config.toml
d_model = 384
n_experts = 24
d_shared_expert = 320
lr = 0.00198
seq_len = 1024
Below are experts of layer 5 (counted from 0) of a mixture-of-experts language model. Rows are named router (the router's row for the expert) and show model dimensions 0-191. Each number is 50 + 10 x the weight over its row's rms, rounded and kept within 0 to 99.
After each expert's rows: a language model's description of what the expert responds to. This comes from a sample of Wikipedia text that the model never trained on.

# expert 4
router:40 58 47 47 34 41 56 53 53 42 75 60 63 69 71 39 64 33 47 45 46 50 35 40 43 38 56 54 41 57 31 45 37 53 65 51 44 51 56 65 46 60 56 46 37 35 55 93 58 43 35 52 38 49 63 58 57 53 55 45 28 51 52 41 47 59 48 49 44 55 38 47 36 49 47 57 54 55 43 41 42 52 46 74 38 76 61 43 55 56 58 43 48 40 45 52 35 64 39 53 42 56 49 54 65 49 54 31 66 45 66 46 55 57 64 53 61 44 49 63 48 58 52 41 56 56 44 51 56 44 49 49 50 52 64 33 43 49 46 45 39 38 57 53 68 40 50 53 56 42 62 67 53 38 56 56 47 49 57 43 58 41 33 44 59 60 36 38 74 56 51 54 51 44 47 62 40 63 56 58 42 51 49 53 41 47 59 65 59 51 41 13
Name endings. Final pieces of proper names and Latin binomials, especially place and surname suffixes like -ford, -son, -ington, -ville, plus month names.

# expert 0
router:63 47 57 40 33 60 38 33 75 49 56 56 65 48 61 60 66 35 22 46 38 45 46 25 43 44 42 55 44 61 49 43 49 51 46 46 34 52 44 47 38 47 46 53 45 35 52 62 52 50 40 66 40 52 50 47 54 65 55 51 45 62 44 40 49 37 56 57 61 59 17 49 42 66 61 61 54 45 52 38 40 57 54 55 56 48 75 57 51 45 53 40 50 49 52 42 48 56 47 74 51 48 48 64 38 60 53 45 63 61 58 39 54 35 69 61 45 52 39 52 44 55 55 43 47 45 45 43 50 53 52 44 41 41 49 30 39 34 63 56 46 36 52 57 60 44 43 46 53 54 56 52 52 41 55 61 37 53 39 43 68 55 46 57 55 60 43 53 54 65 62 51 37 58 48 52 60 50 55 52 39 47 53 48 43 66 65 47 65 55 44 45
Short word pieces, contrast conjunctions. Short second pieces after one or two initial letters (e-y-ed, ox-ygen, Deb-or-ah), plus concessive connectors like but, although, however, and spelled counts.

# expert 8
router:44 55 47 56 29 57 53 41 52 54 65 54 80 59 46 53 62 30 43 48 38 42 44 40 45 54 42 53 27 65 33 35 44 41 52 26 44 36 60 55 41 49 55 52 63 27 49 70 48 46 48 56 46 49 52 56 55 50 45 37 38 57 55 44 48 48 43 50 49 59 46 64 48 47 54 50 51 49 48 39 49 41 51 67 54 56 67 53 63 36 53 42 53 52 46 48 41 65 45 60 46 52 54 55 52 42 50 41 62 52 51 52 50 30 67 54 34 73 34 55 46 51 45 37 53 49 37 46 50 48 44 49 50 58 67 33 59 48 56 40 36 41 65 59 63 42 37 52 50 53 55 57 54 51 69 47 45 55 56 49 82 45 46 49 41 65 29 47 79 54 58 56 57 46 54 54 48 50 63 56 44 44 35 54 45 58 40 58 63 66 31 40
Capitalized name starts. First letter or onset piece of a capitalized name after a space or hyphen, as in D-urham, Marie-D-anielle, K, Sh, Bl.

# expert 13
router:57 48 42 42 32 54 54 53 57 60 63 54 59 57 61 41 66 35 43 56 37 36 49 47 36 37 62 49 43 76 22 48 47 56 70 38 44 59 59 56 41 55 58 65 60 35 30 58 47 45 55 33 49 59 52 55 44 42 45 48 36 58 55 39 49 44 41 49 50 43 50 57 38 51 50 42 44 55 44 33 54 51 39 82 40 58 58 57 45 51 48 55 49 69 54 56 53 55 34 69 52 50 49 58 49 58 52 50 48 53 60 51 48 32 60 50 47 51 45 61 50 59 52 39 60 37 38 39 54 36 40 55 39 50 66 34 41 38 45 39 47 30 59 55 54 32 26 39 49 50 55 48 49 37 58 61 43 62 52 49 63 57 48 50 45 59 30 47 51 56 60 58 63 46 30 62 49 63 50 68 61 54 36 41 47 67 40 57 72 59 35 46
Single letters, infobox lines. Single-letter or short pieces inside words, such as c in muscle and Postcode, plus dashes, line breaks and labels in infobox and taxonomy lists.

# expert 20
router:58 66 51 58 40 49 54 51 53 46 68 57 57 54 47 60 65 47 37 45 40 56 43 40 49 45 52 35 32 64 35 55 43 48 53 38 44 58 46 56 48 51 58 53 43 45 52 64 49 43 44 73 47 53 59 53 44 45 48 51 49 51 52 42 55 50 41 41 48 49 42 33 42 51 47 47 54 60 35 40 48 47 48 66 47 61 61 56 51 53 53 49 41 54 40 46 43 68 37 77 63 34 61 58 71 56 57 49 60 44 31 58 62 38 67 53 56 45 48 35 35 53 62 40 55 55 39 56 54 53 38 60 38 52 49 10 58 41 55 37 49 38 59 58 48 47 37 63 58 50 63 58 45 35 56 55 25 43 56 41 73 57 44 51 35 58 29 45 50 56 46 52 51 62 51 59 59 52 42 57 53 57 44 53 41 53 57 68 74 51 38 42
Line breaks, infobox fields. Line breaks, heading equals signs and table separators, plus field labels in infoboxes and lists such as Nationality, Kingdom, Location.

# expert 1
router:66 51 52 53 51 51 40 51 65 56 35 49 66 50 47 53 72 42 49 41 48 44 36 47 42 39 57 53 36 58 36 54 52 51 58 54 40 52 56 48 46 64 52 57 54 54 52 65 46 46 33 61 46 45 57 36 75 40 49 50 46 46 55 47 51 58 47 50 49 54 50 46 40 40 46 44 37 58 43 48 57 53 53 69 57 54 60 57 56 46 55 42 36 46 49 43 48 75 50 55 54 59 56 51 52 34 62 42 59 59 40 44 49 23 74 58 48 53 48 48 43 60 68 59 54 36 43 46 54 41 54 55 38 51 55 36 47 44 52 54 29 49 66 53 57 43 40 57 47 49 58 54 49 30 55 68 46 57 62 57 57 56 42 59 64 59 39 60 70 69 60 52 56 52 53 65 52 49 52 65 44 44 41 51 38 72 49 58 66 52 50 28
Table cell separators. Pipe characters between table cells, plus semicolons, dashes and slashes separating fields in lists, results tables and discographies, e.g. |, ;, –.

# expert 12
router:57 50 46 59 39 51 51 54 57 54 80 58 57 59 44 55 61 51 35 58 47 51 35 47 50 41 53 48 13 58 47 52 37 57 55 43 41 55 62 50 54 55 43 51 47 43 50 71 46 48 44 58 41 52 81 48 48 44 39 34 35 44 44 35 45 49 51 50 60 43 37 59 37 44 61 46 59 41 30 47 43 58 41 68 42 54 51 42 46 57 41 50 38 43 53 55 31 82 41 66 49 39 49 51 50 44 61 37 84 55 49 50 54 31 69 52 51 55 51 61 26 62 58 30 55 53 59 40 57 43 51 47 38 54 53 40 35 40 54 35 41 31 56 50 54 44 36 47 66 46 60 56 55 40 58 56 38 50 56 37 86 43 41 62 53 57 18 47 53 64 61 56 64 61 55 58 47 42 43 55 44 52 42 55 48 59 43 50 55 53 34 35
Career and sports verbs. Verbs and event nouns in biographies and sports narratives after he or was, such as won, began, went, started, played, season.

# expert 15
router:49 46 61 38 44 50 49 44 76 45 70 62 57 50 41 60 56 37 31 41 39 44 47 46 62 49 46 42 32 68 51 42 50 44 68 38 31 62 54 45 50 53 64 48 50 36 55 59 57 51 49 58 25 41 63 38 60 49 62 57 27 52 53 40 49 39 46 42 45 53 34 40 34 57 42 55 41 23 44 50 51 31 44 61 55 46 63 60 57 53 40 55 48 49 47 50 34 66 44 66 41 46 54 61 56 53 49 45 49 42 52 57 65 33 69 53 56 34 40 46 42 60 62 48 54 40 40 36 52 36 45 51 32 47 47 35 53 42 61 45 38 39 56 50 55 42 40 39 60 62 67 46 45 46 63 51 42 59 44 48 72 45 37 51 49 58 32 49 67 41 57 56 54 44 51 45 49 48 46 70 41 54 40 56 52 64 40 55 59 68 19 39
Line breaks, ra pieces. Line breaks after tables and paragraphs, plus syllables like ra inside words (raising, graceful), sentence-initial O or I, and me.

# expert 11
router:42 44 50 50 30 55 53 45 51 54 54 56 60 66 56 42 60 47 43 54 52 48 38 39 48 50 56 50 29 70 27 59 51 42 63 55 43 64 56 51 46 51 51 55 47 60 56 73 34 37 48 66 42 49 67 57 48 42 42 54 26 61 56 42 52 48 50 45 61 51 38 52 37 54 45 41 57 45 56 58 46 38 44 59 50 54 57 55 58 47 54 42 53 54 32 36 34 58 52 60 55 39 61 50 51 35 54 55 36 53 54 50 53 46 63 54 38 53 42 52 40 55 61 42 44 38 28 44 53 41 43 61 58 54 57 46 52 42 42 49 41 43 57 70 53 39 29 59 65 30 43 44 46 27 56 62 43 54 50 47 73 58 43 59 53 55 28 47 66 36 44 50 51 48 50 58 41 44 51 59 44 41 42 41 44 55 55 41 86 58 38 32
List conjunctions and commas. The and, &, or and commas joining list items or clauses, often fused onto a word ending such as Studies, or Ireland,.

# expert 10
router:46 41 57 46 22 57 52 57 58 53 52 47 85 57 42 50 64 42 30 52 50 41 52 38 40 52 49 42 40 61 39 51 43 55 54 53 42 53 52 51 48 59 49 47 25 41 55 66 45 43 50 54 25 64 63 46 43 45 39 45 48 56 48 58 60 40 51 50 46 58 27 47 34 54 35 58 56 38 52 51 56 58 34 60 53 53 52 45 52 59 66 47 40 48 39 48 37 78 60 64 48 55 58 51 44 52 52 50 65 44 51 55 50 31 64 56 59 47 48 46 53 48 53 31 58 47 44 48 52 45 46 63 58 50 53 45 44 29 47 34 51 39 59 49 58 33 25 43 51 49 50 54 42 40 49 61 39 36 47 38 68 45 43 50 57 52 29 55 68 55 57 57 47 36 44 61 45 53 66 58 56 46 39 43 37 62 68 52 51 53 45 32
Sentence-ending punctuation. Full stops ending sentences, often fused to a word piece (s., es.), plus colons, semicolons and the == markers of wiki section headings.

# expert 21
router:46 58 59 47 28 57 53 45 59 57 75 56 67 48 46 51 53 46 47 44 42 45 42 38 53 54 51 50 37 70 31 61 46 57 51 44 47 61 57 55 49 48 54 45 50 46 53 83 48 43 47 64 56 64 59 52 63 49 39 45 38 66 60 43 57 39 44 50 57 45 41 54 42 44 35 45 50 53 39 47 40 34 51 65 61 54 55 36 43 58 47 55 42 53 64 47 43 61 50 67 49 50 45 46 60 51 52 55 57 51 52 47 52 44 64 56 45 64 39 61 49 56 66 38 59 70 37 40 50 40 32 54 46 49 71 32 49 44 49 49 42 28 62 42 59 41 42 48 75 42 64 52 52 37 58 58 34 48 47 46 60 36 54 48 54 60 37 49 64 54 59 53 61 48 46 61 46 54 61 38 47 43 40 38 52 55 51 59 63 53 43 39
Technical and transport words. Word pieces in engineering, aviation, rail and film contexts, such as Air, Film, engines, railway and Techn-ical, and grand-father.

# expert 22
router:48 36 61 55 33 57 55 57 49 59 76 54 57 67 68 62 64 48 41 50 49 54 46 34 43 43 37 42 32 49 45 52 53 61 61 42 55 46 52 53 50 57 49 56 65 43 56 64 43 46 56 49 52 47 59 53 33 42 47 46 48 41 55 32 57 60 39 56 53 45 33 44 42 59 51 48 37 47 45 52 39 47 48 66 40 57 59 46 65 51 52 43 49 57 40 63 37 69 46 65 38 48 41 55 45 40 45 42 67 53 52 58 65 35 73 54 53 33 45 47 38 61 66 43 50 43 49 45 53 54 53 49 34 43 60 22 49 33 48 37 43 35 60 59 60 53 47 61 57 50 66 53 42 43 60 49 40 47 60 74 70 30 59 64 55 60 27 39 64 47 51 52 59 39 47 45 60 53 58 51 40 46 46 37 36 70 53 60 56 56 45 31
Inner name fragments. Middle pieces inside uncommon names and foreign words after a capital letter (Pi-em-ontese, L-ud-wig, Br-end-a), plus infobox labels like Website:, Height:.

# expert 14
router:38 43 48 41 38 50 52 56 65 55 42 53 47 57 62 51 61 37 30 41 35 49 39 43 47 42 49 58 41 69 38 51 33 47 50 39 29 53 53 55 37 56 46 49 44 54 44 58 47 53 41 55 38 58 64 53 54 63 43 48 46 52 62 40 45 52 50 40 58 44 36 59 31 45 38 64 44 57 39 38 43 62 38 64 57 69 55 46 61 50 53 49 49 60 43 54 39 67 50 84 50 33 47 50 63 52 61 47 68 54 53 56 52 43 74 45 51 50 61 46 37 57 69 24 64 39 65 31 49 42 42 41 29 47 50 35 53 56 57 48 36 23 66 51 46 34 52 45 53 48 63 41 51 53 62 51 58 45 64 43 52 56 43 59 45 53 35 55 49 59 53 61 50 61 48 61 44 74 51 65 58 33 48 50 40 63 51 55 61 62 34 33
Determiners before nouns. Articles and possessive determiners opening a noun phrase, like the, a, his, their, its, plus following words such as only, first.

# expert 2
router:48 50 62 53 33 60 53 59 49 49 61 54 66 54 56 36 71 51 40 45 42 32 29 55 58 34 45 45 23 62 45 57 41 51 73 42 23 54 58 53 44 51 59 55 35 57 49 71 42 55 49 49 42 28 60 56 49 47 46 39 42 55 53 44 55 34 55 50 57 55 42 46 23 37 50 46 53 54 36 43 44 59 53 65 52 53 53 49 57 53 63 54 48 42 49 59 41 53 33 71 48 31 52 48 59 47 44 49 44 56 50 56 53 28 63 42 54 39 45 49 47 52 63 44 54 35 43 35 53 51 50 33 49 47 50 40 49 33 51 47 44 43 53 64 66 30 51 51 61 52 54 45 39 55 59 54 54 42 48 43 59 45 39 48 38 53 25 47 62 55 65 57 51 47 31 54 47 74 56 50 40 39 46 65 43 70 57 54 68 55 44 33
Prepositions and clause links. Prepositions and relative words following a noun or verb in running prose, mostly of, to, for, with, by, from, which, who.

# expert 16
router:49 62 52 48 34 46 47 51 58 54 52 54 62 48 47 44 50 29 32 38 48 53 32 44 62 48 47 45 26 63 42 37 43 64 65 42 36 57 58 40 51 60 61 53 38 60 69 72 48 41 53 53 24 52 64 47 43 48 59 58 56 59 48 40 55 43 58 53 42 44 26 43 21 48 43 49 55 51 49 47 46 42 58 55 48 54 55 58 64 54 56 35 47 58 49 61 44 76 43 64 44 53 58 51 59 43 61 42 66 52 62 62 64 43 68 49 50 52 51 63 41 54 54 31 60 62 43 40 55 54 39 45 51 45 56 35 61 40 39 45 49 49 64 50 51 42 32 50 60 60 64 57 56 35 55 46 41 42 52 56 55 42 43 47 59 55 40 45 52 52 53 58 52 53 36 61 44 61 62 63 38 49 41 54 49 44 42 58 55 61 30 43
In and time expressions. The preposition in or during introducing a place or time, and year or date tokens that follow, as in 1997, near, March.

# expert 5
router:49 49 48 52 39 48 64 51 53 50 60 53 58 51 49 50 67 50 44 48 40 50 37 39 48 39 46 48 33 72 37 62 31 61 61 49 29 49 64 56 34 58 54 62 48 36 53 72 51 45 61 57 32 49 65 54 54 48 33 36 51 54 49 36 50 54 50 49 44 59 44 50 37 67 27 54 59 52 51 50 51 43 50 66 30 50 46 47 46 57 57 47 44 57 51 41 23 75 50 72 44 53 54 60 56 54 45 38 56 55 58 65 45 39 75 41 40 54 50 49 41 55 53 45 65 56 54 44 56 42 46 67 44 50 48 39 66 37 51 46 49 37 50 77 64 33 49 53 53 54 54 49 50 30 54 51 52 44 60 40 58 40 40 58 55 52 40 44 62 61 65 55 50 60 54 45 57 57 52 49 32 46 49 44 45 57 53 50 56 53 23 35
Word-initial stems, articles. Word-starting fragments of common words such as cont, expl, imp, sc, plus the, and, his, and 's in running prose.